{"n_experts": 32, "d_shared_expert": 0, "num_attention_heads": 2, "head_dim": 64, "vocab_size": 8192, "qk_norm": false, "parallel_block": false, "optimizer": "adamw", "final_lr_fraction": 0.0, "max_seq_len": 1024}
Below are experts of layer 3 (counted from 0) of a mixture-of-experts language model. Rows are named router (the router's row for the expert), down (a neuron's output weights, with its number) and show model dimensions 64-127. Each number is 500 + 25 x the weight over its row's rms, rounded and kept within 0 to 999. Numbers have three digits each.
After each expert's rows: "comes before" lists some tokens at least twice as common just after its tokens as in all text. This comes from a sample of Wikipedia text that the model never trained on. Tokens count by the router's weight.

# expert 1
router:500540501511515510471503496471494485493501479493494504514530476494480527506507510468496516504521505489521597502473472493503518482549508484537498492513522473474500501490527491453493501509503471
down0:481477496466494502520501502460440513520534499525553468494542519538492501473450502489487509471535493517490476475505494521493518491526502516486484528469494511513467456454489511500485486484496507
down1:535536514527495473514560451537480470482477491501493485479490522507511523515482455526474496503505550495504480551456442522519485503464473495520477505504454426487512520504498531527487487514527517
down2:519496491471548506530533536463529482550509539511526519531514529490530489504473447496512537455498488489511510506482503469515475511466499515508518462521503532544503473513472468548525486492500488
down3:506500517494509510457484503518493530489440502489483509477512480528468486544491493494524492542538487523514487539487499495516521469496520482491484530500522522500505450493536476530534513504479518
down4:507489513522496529508551518506505500521468521513511503510499528470475522525526521548555480506473488498546486481494529512512504503497520504497443478464525514533518512424497473509523507505486504
down5:498501496500536473505496532526494489477510549484536503484494525466454497449509490491537507541497472474523522526513489483497467496486497489490495516492502481510492483481506523504500517452542514
down6:488503415484514513528527514536540487505505522486494504573536507478488559496520555474488522521516484464524475530509518496512538508497532514504535508476482534521527530539515522482460493469513529
down7:476465482524532476497549510485522508528549488504455483442496558494536523492550559541457453521514451487482476489495470438474508499492533495478481462463538521500485511464460478495503507530505514
down8:465510482486480494452508469499478511475508446483477536502483460526501482523505517495501493513519491486466519497500496503523502459490523551515501544485490514485525528500494494492474538469498495
down9:451469489490522517484474515496501523523531489491485495500487503486494513498502504483494524475488472498506492483497516516548543515498478449499480545501451526518515434555510542501481457497505486
down10:517465502528501533486496523471472487508452508534496552486480501516496496505471514500511507495496512508475499523525493505560540479504525536511412488511472480497499494453486478467506496543560514
down11:498512503489485465495540494446457515457501537531529513467512531512477484496472506522489491460450454481533466498493501463547456492502451507475468470517484463483539487456526486504500464503504472
down12:470532474494467542462505468509522526470491511506481488494524536482520527470507459528499507463514492554517513468456478482546548501499532473467515536504493419468462489505529478497531504483519463
down13:499498521490514487513501535462503487536484485527503513502490493530490524568520513514483522462498492505468476478498475503525524503478493540483507516495496522473501504525512508467509475481496510
down14:487515504537481491488499503470517516477514508495488495511508506576507507525453484488535481524513470496523475480476504481495512474501477480529477497481551522505483454528473537487520476520489478
comes before: "| ", "|", "(", "– ", "/ ", " "

# expert 13
router:483538517474518492495489530493526524484507487510520527524493470479527464477538518461500481513512514507571528551453529515490532492493485477499510479519485473451473525497549499533506497544504504
down24:525534520480478455549456495532547505487468494513486479502465517513469479508544461456507530467484495470465476519500473498496512493497509460444492504507540500488502541504527501503512508485518487
down25:435539513459501454482461511529474537489503463474498468486495507507516525463533511496478534553537468517532527517509472479510516494492522487457502467507530542431486487464473516547518489534496487
down26:471494473508517521456477478532519489496454479523474481472498487503510510474521493524511521535564485524531463502467467507496490505467458544504501467467519522531456521453467495505485505468496499
down27:511494497561520500527448486540501509497501540492485496516522522469508464561462456506482512501506518509536540421481523489481493487504497502532534510546478454484544514480501510490522492497521516
down28:476555466527487546487472517493449511489512536502529503503550474517493518526491445539498489518453488473450489481475490525470505487492505479527512540537519541510475499502491515533486510480509489
down29:468556474453478493525512512509535513501509490472499485513529473539474522460547511494459532506482479504526491479457473516485498518501522485511502521484526516489483518540493510481491479469494505
down30:534505524466508559487475521517529494455516532485467497528484513455533473535453502487478520481532526473484505514513485481532444480469551552489467493513539507527459502528470507505518511558485525
down31:515475510489529491497503513475483570462569552518494479462499514515523516519538510521479458493508488476490517485531483472487571513487521489468483501468497476453502507532488495494496498478508515
down32:510488489480464518472530520503497495521487492506495468457486506483507498482511516481492497568503490465523480510496502463486494498479515500516492480508554517480459453483468491489507441537511477
down33:554495518470526502513535542495499508472527527471507483506515539514500514495488494504479516509507529503505495458474480512510530518531524511472531526517463521497516487474510514517532481510482458
down34:450520524504514522495511494526485508516518489504466523531485470526519509467508479491486498498497462558494469521475542526518473504471510559526520511515537461520484515526493450451473481518487480
down35:500486474515521501468469510482490492479504498470520523482482499505461421499502524508483493488528498524487498525513528493509514487490467505437458508490501530517518525515522457517470477524512520
down36:508444524497498490483521523491469523503500488491462520517519518496515518522484514554504520485543501504501521486506463497503456506494506514525502506488483483470498499441524517505535490482500545
down37:512495516527579434519467526522511525518506429478444498518494523495528469465500473496465464541467478483506498519499510494561503512459498497532505469512483492525477519482499498518500518517464507
down38:495481493490451475541513481526545517498477512484486478486500473523484440504475479500521474502536510458475472495486469495496507474477505478506478477528507491496476514472524503535557497457531548
comes before: "ing ", ": ", ", ", "ed ", "ation ", "s "

# expert 12
router:491500494506533513511485491482496499472471467533507532515553478509532496480505541453473514507507503492523550500517478518466512494512505504530502503532484476475514544499524466546514503515505455
down0:517492524459491465513512541508508480512521492482533509493503489531497513492481449559546518470543474490476478481486470517516485483502524515481450533506469463514496499511519495519523489476494470
down1:495491571492459507539505498469509521489514487506476470504484534518462499516525518525453516447531473530536516497478496451509504522503474491492493486481522501502514491474467515492474507517492543
down2:494485531489500510547504487479491502490525527493512477520469505509486495526501492538519522467510499511504495516501475432485457492545531484494476508508468484508541549524479534498450491530542536
down3:541518476472538502527548450479482495472507521491509473450459527499536508501537533480513501459490538547554463512511466503516458493510483481527529504523471502496538490532518506498537481511516467
down4:492562485494495505515528504501514489468487477501522516524505481515515511522486514505512504517506497519481503493499554518486452494539504482483492507509483520463467533526531501489474504482513499
down5:521468499491554468514513510530498499494515460491542511488453512507505522540508448472473498490500493523490509498474510515509492527530468484497458522506502523513482481516507501496485480493513511
down6:496458492490493549447495521560526528500497516472479492509503463520507493520480503525497513482487491514487483479492492522565490503480510488516514492462433478451484467490529533482503491521491513
down7:510502505527523535525485462484503492499479510510452539479421479519493503522469560530495512453489484483502520492490480489542518503512482485483495473521454477547538509480495513544471491473487459
down8:482508471529480477451481462484515490524505507517487519526516468475521490512505502481490489471489531519509545520506541465432498514466467517477530543483508472493507519511498480519504496455454499
down9:493526504570510514506514528476556478484503499513481504488474484479505495498533493515509537495466502457532515505504504476493501503518467510487495520455513506524509475490472495456458524486522511
down10:483470543477522522497542492457471480486499445508509452518463530523481487501537483473514505450519497546542460506515458497514501527490492468513485527448488483501535496495488518489504533507508524
down11:546488513545551524467561497494486502484523447490524479477427499487488538529487473523477497457515504445518531505483499524497541515533497485481500480464501472505498522455502542497498494471490516
down12:517529498530526529492560506487471506489554537498500507502477500481478515516489508546478514455477483498500509507491483541553498482500511509468500534492443483502496495553516516573479476455507479
down13:536480514495468528524500468499519535497476515507522443524515470551503498489463502502504505548510503465529481503519508469518482522475484496506517483509501461523472516531472533537464514466504494
down14:508517492511509478525469500483513475471507508511518465493522526488470516496523518528492487493469493463503548484489495511486480507526488501501521456497457477494504515519516480507458514507506491
comes before: "\n", "\n\n", ".", "–", ",", ", "

# expert 30
router:498514466469500514500523506447517486498478482510514522544528450508528506500505553518464519513499504483573518491484499509469503509525507533525516490488484491466529505503529521525502510544480479
down0:535527470478494498501506561461501484489510503493514458497515477478494478554522513515456528488499511498485431555504424522488540462530491475457537519546484535494482525531474507538481477525481492
down1:468459500484497494488506486546499456454483498465499515482477456470512500495452510511510488472529479501489430509520450488482523511487521508536469529457552511529539553531510504511543498533509528
down2:508499533517533482535468494483535509510463419542504464523498461463461503444505523524519487504489535542489514531477495490479474501515501482497492491511511518465495515478490493472500474502504502
down3:505509501496533490521529473504522482517530514496487504511509487438477540498519471516530474497504527502478493521481495506477475524524495525508444501472532519460456521527523513437523530508545459
down4:519515512540557537511494495501491481449461502509559497506452523527495513523489470511467461440495504521452498502517490520463525505515479506456501555549531524486466489523488496468525512481499487
down5:510513462529442516505528482507485542541518490483485466513467524495531529515510471460453508502474481485514491507498454497533487511434464507505486493516485480456490524500449453514471480468480497
down6:499515468495478508439515499506521516490488490473507533496456435483468466551539515488529486524494478531466476487485491534473541466498473508497478504474456483517468453532464487476500543492500514
down7:482477515479509530513504524481449506493487504493521516491470472492529482507527473560513498475490496482514474522513548503470528485529505511520473500482530434501438464482537494503491506461528521
down8:521497499503518539509524514477472517543489524467497464518505488479518545475506536484490516478507479490514510510500506490472521504490462485465489568512542517500478516514517488542515470524487553
down9:502538531477482468574512491503523518506489477504506482526514507483514501537486479533535509468523507500474517531547549509466527494486469519515508499508509493479506509551526494463501494503517480
down10:510484521481499476501460525466445515514503475509539519504460487491513454516477494464445520468501484477483493498539546498519503503486527478520510513498475499448481478479483501528500483514473503
down11:522470492497485500453468495488517492475494512516515500475536545510513503470507495481508518523520484481473529551504456521510485515508478577519491516475523492467468475510501461523492535471501504
down12:523473439502554553507523510503506505518486471517489504514474535488480487513494490531459481533532520487524453511494522500463494467527494510517524465475528529461525508485487521505497487509441509
down13:474477509490483478467500517464472535497504513528531472510523484501500524495484509509453504462476518517472530510495498528512497494485538488488506491489498556487515527501517500551576483489507482
down14:475509509483500513533441493498512512460511474487484492477492499470545488394520483492486484499513545502472482549507501509494521524499463492468513519552519519518450532517506473468496493489520486
comes before: ", ", ". ", "-", "'", ".", ": "

# expert 22
router:477545520487507527484523498473499489489480470541499530511523455498525519524491528486502522542523513472523542525528486509487523491535509545527503509512507507480513530477517485492522509539508452
down0:507491516498478511489482549502526532488487506504518561492539497518505497471458542505476539521485463471519471470504512484520500485516502469501460531529554452492487487533517429519557497493502491
down1:485513516506432492500506525516505475499509474493526508495514487521462480503513486497484510523510528503548535500509549476496513495501504535488484496510497503515485490517503498507507495512466510
down2:478467526464456507500530513509491507534477506467505513520483499500482498544493581501526438474480523520448514496518464514505520499468477524517525546469500458509501486511518494499468496505495487
down3:480494532484453494529474473484509509506514482519488499498481499465534553506496508461493527462541541525507465547520531534489500515542477512510505544469462458459471512514495489501474530499492536
down4:476503531515519500496506499518507507513497484534516513532464484523485498455521514465494457508529476541510494471512480468513538506465475479471479462487563497527555501530501493555498477492509497
down5:492518513507488519469566489487483474506523543542547486459499462520480508522473526464513455514510492519516521488470497472495503471468516530517461513485513490485445501494505516471486523526484489
down6:563507504520460498531452529533488503483499518521481483507530506497491477511513469482545488449489523498527484522497455525510515499549569509497517482477480509493492469479493481451500552552517523
down7:499499558442517485480486473521509486495483546476518490516549500492492495549525525531462451484479503478549491510502450491500475468491536499490494484507462515498522516448478509466493470474525465
down8:520504477502503508463495508490499496438491469514501485523485521468527519470494516462514464492531486497524509460523535561434488490497487515505472556456493492462483483481485458542482536522490481
down9:458496516494484522541514502549568491512488543503492479538497515528475476484522535500480498513482501478495501529489534530451532486465459521465521517531508530480517472491510463554494482527529418
down10:520508510520507470517486515444475496498518536501508461491514520505529476513504493503513482502509503479488471534551503489468525495488480491486480484501494477506560502539501454515524473503466473
down11:515499493532457510542433491533543510475470467471500492516498497518528512462474464542505469497482476518529511487497532472535534495463442507544448482493530542493505467503502460518499473521489491
down12:536476457495492448473498474516527486501505510484523503524536528531462452486477524529475489505457504533508436522459476505496512491495534487517475496538481533498462492470461495496520555517489492
down13:485522488453510475511451516472469520534527495538491506475491540495527500485480455503510532487508530498506503468488545467495493508515493519494528498548526497508537489544507503498478489524502475
down14:527509463509527484459520496519511532497483478489498493516522514439511453536517488527499531504522471477472480428482460504472564473520497520462493491469490512494464477521494523447490542488515502
comes before: ", ", ". ", ".", "\n", "==", "'"

# expert 15
router:475512529535501518490513500515487496498476494522513531530526468500501510496505519491483519507514542484551533527499462494503509507535501492510476545510476539502497491475513481512518507497493505
down0:506487499526494494516517499492491503484470485494562494476498465512484502520469518519499470496468525513476502517506451494450493520536517543529542471476505507509467498468477493456491519476492481
down1:526469505572488518471431500513526510486495504499485501455491484529486528489494516457513497479541487529510463475523498504515528496527480496503436524504534510501515507472477532428559523522489491
down2:536498460520506492511471481480549507481471542467502475528536488525460423507452522536469494518521508504506486493524539508438463536495453473513480485508500541475490469446512484497545526486521519
down3:490530542493516549514519503476497512492534508433457480509475527523499514487567497500452516524497527486511505537516504488542491495505487497485517496508476515488509529522483505523506487500452521
down4:506498519481453522485497474509491495486500500508528500532496476465544469503495490486483512486510476454456511483522540472509539490483488508482475538529463493517493501498515470503513550455506509
down5:549505527524480510510496501495526519509450473468473480492530489519495506510482499474554479530544491536500475513505507522489505490509480479522535496519506575456452511542513552499475498532505496
down6:535467494499477515483504518509475537507510530517522553464541489492487469475502496497513486495507493488473508529526553514479515480521510487519524454489459491504459504503495534539483559477537477
down7:522500541531531529518501473535490479522491471465497532507475563503538519518455489460529522528514491505468514497472472469480490490513495473531484470525481471491560486519498532501505492477543456
down8:508503477501435515470530451496497525467472481535523523479471493481526459507486491483460499518489515525521502500519536494488532506519505518510516476519449535498487564493505519515536517537549452
down9:484487479430512540518510549498495505506485433490458467514488508491483486522507470513504507507457473503487473518495511505532535494496465470503504496530486507481465487511511466524491509488483529
down10:505503489456484514484471492477455524487517513510548537489486491461490507504457497459491497509493500465486483464500518493528469504482533504496486542492459479505499500513473472491492479474548466
down11:529501472528503493435499461494510523496463479540465533486514502504483446531495442510524529505516497520492474475497474478543492502516492456534471502512455531492463527468486494463509527516461495
down12:509508490486471521507488492463488509499497507504495516491499507501499517458469521458497508489507460485493525492490481520485513523520501540492473470540489505516551499500502507474534502497510444
down13:524496495470518515519428434530490518521494454487505543495515475463515513474490512487530499482513504529489491502495488470482491515489496479511488487548479498504499452528499470501486465483507475
down14:487480483476458504506516477457514509500512505497523487528452520452487513456512476443472509551486513490479490495523497478483492526483520499524513551510489471565515500476513489498467499528518431
comes before: "| ", "and ", "of ", "(", "in ", "to "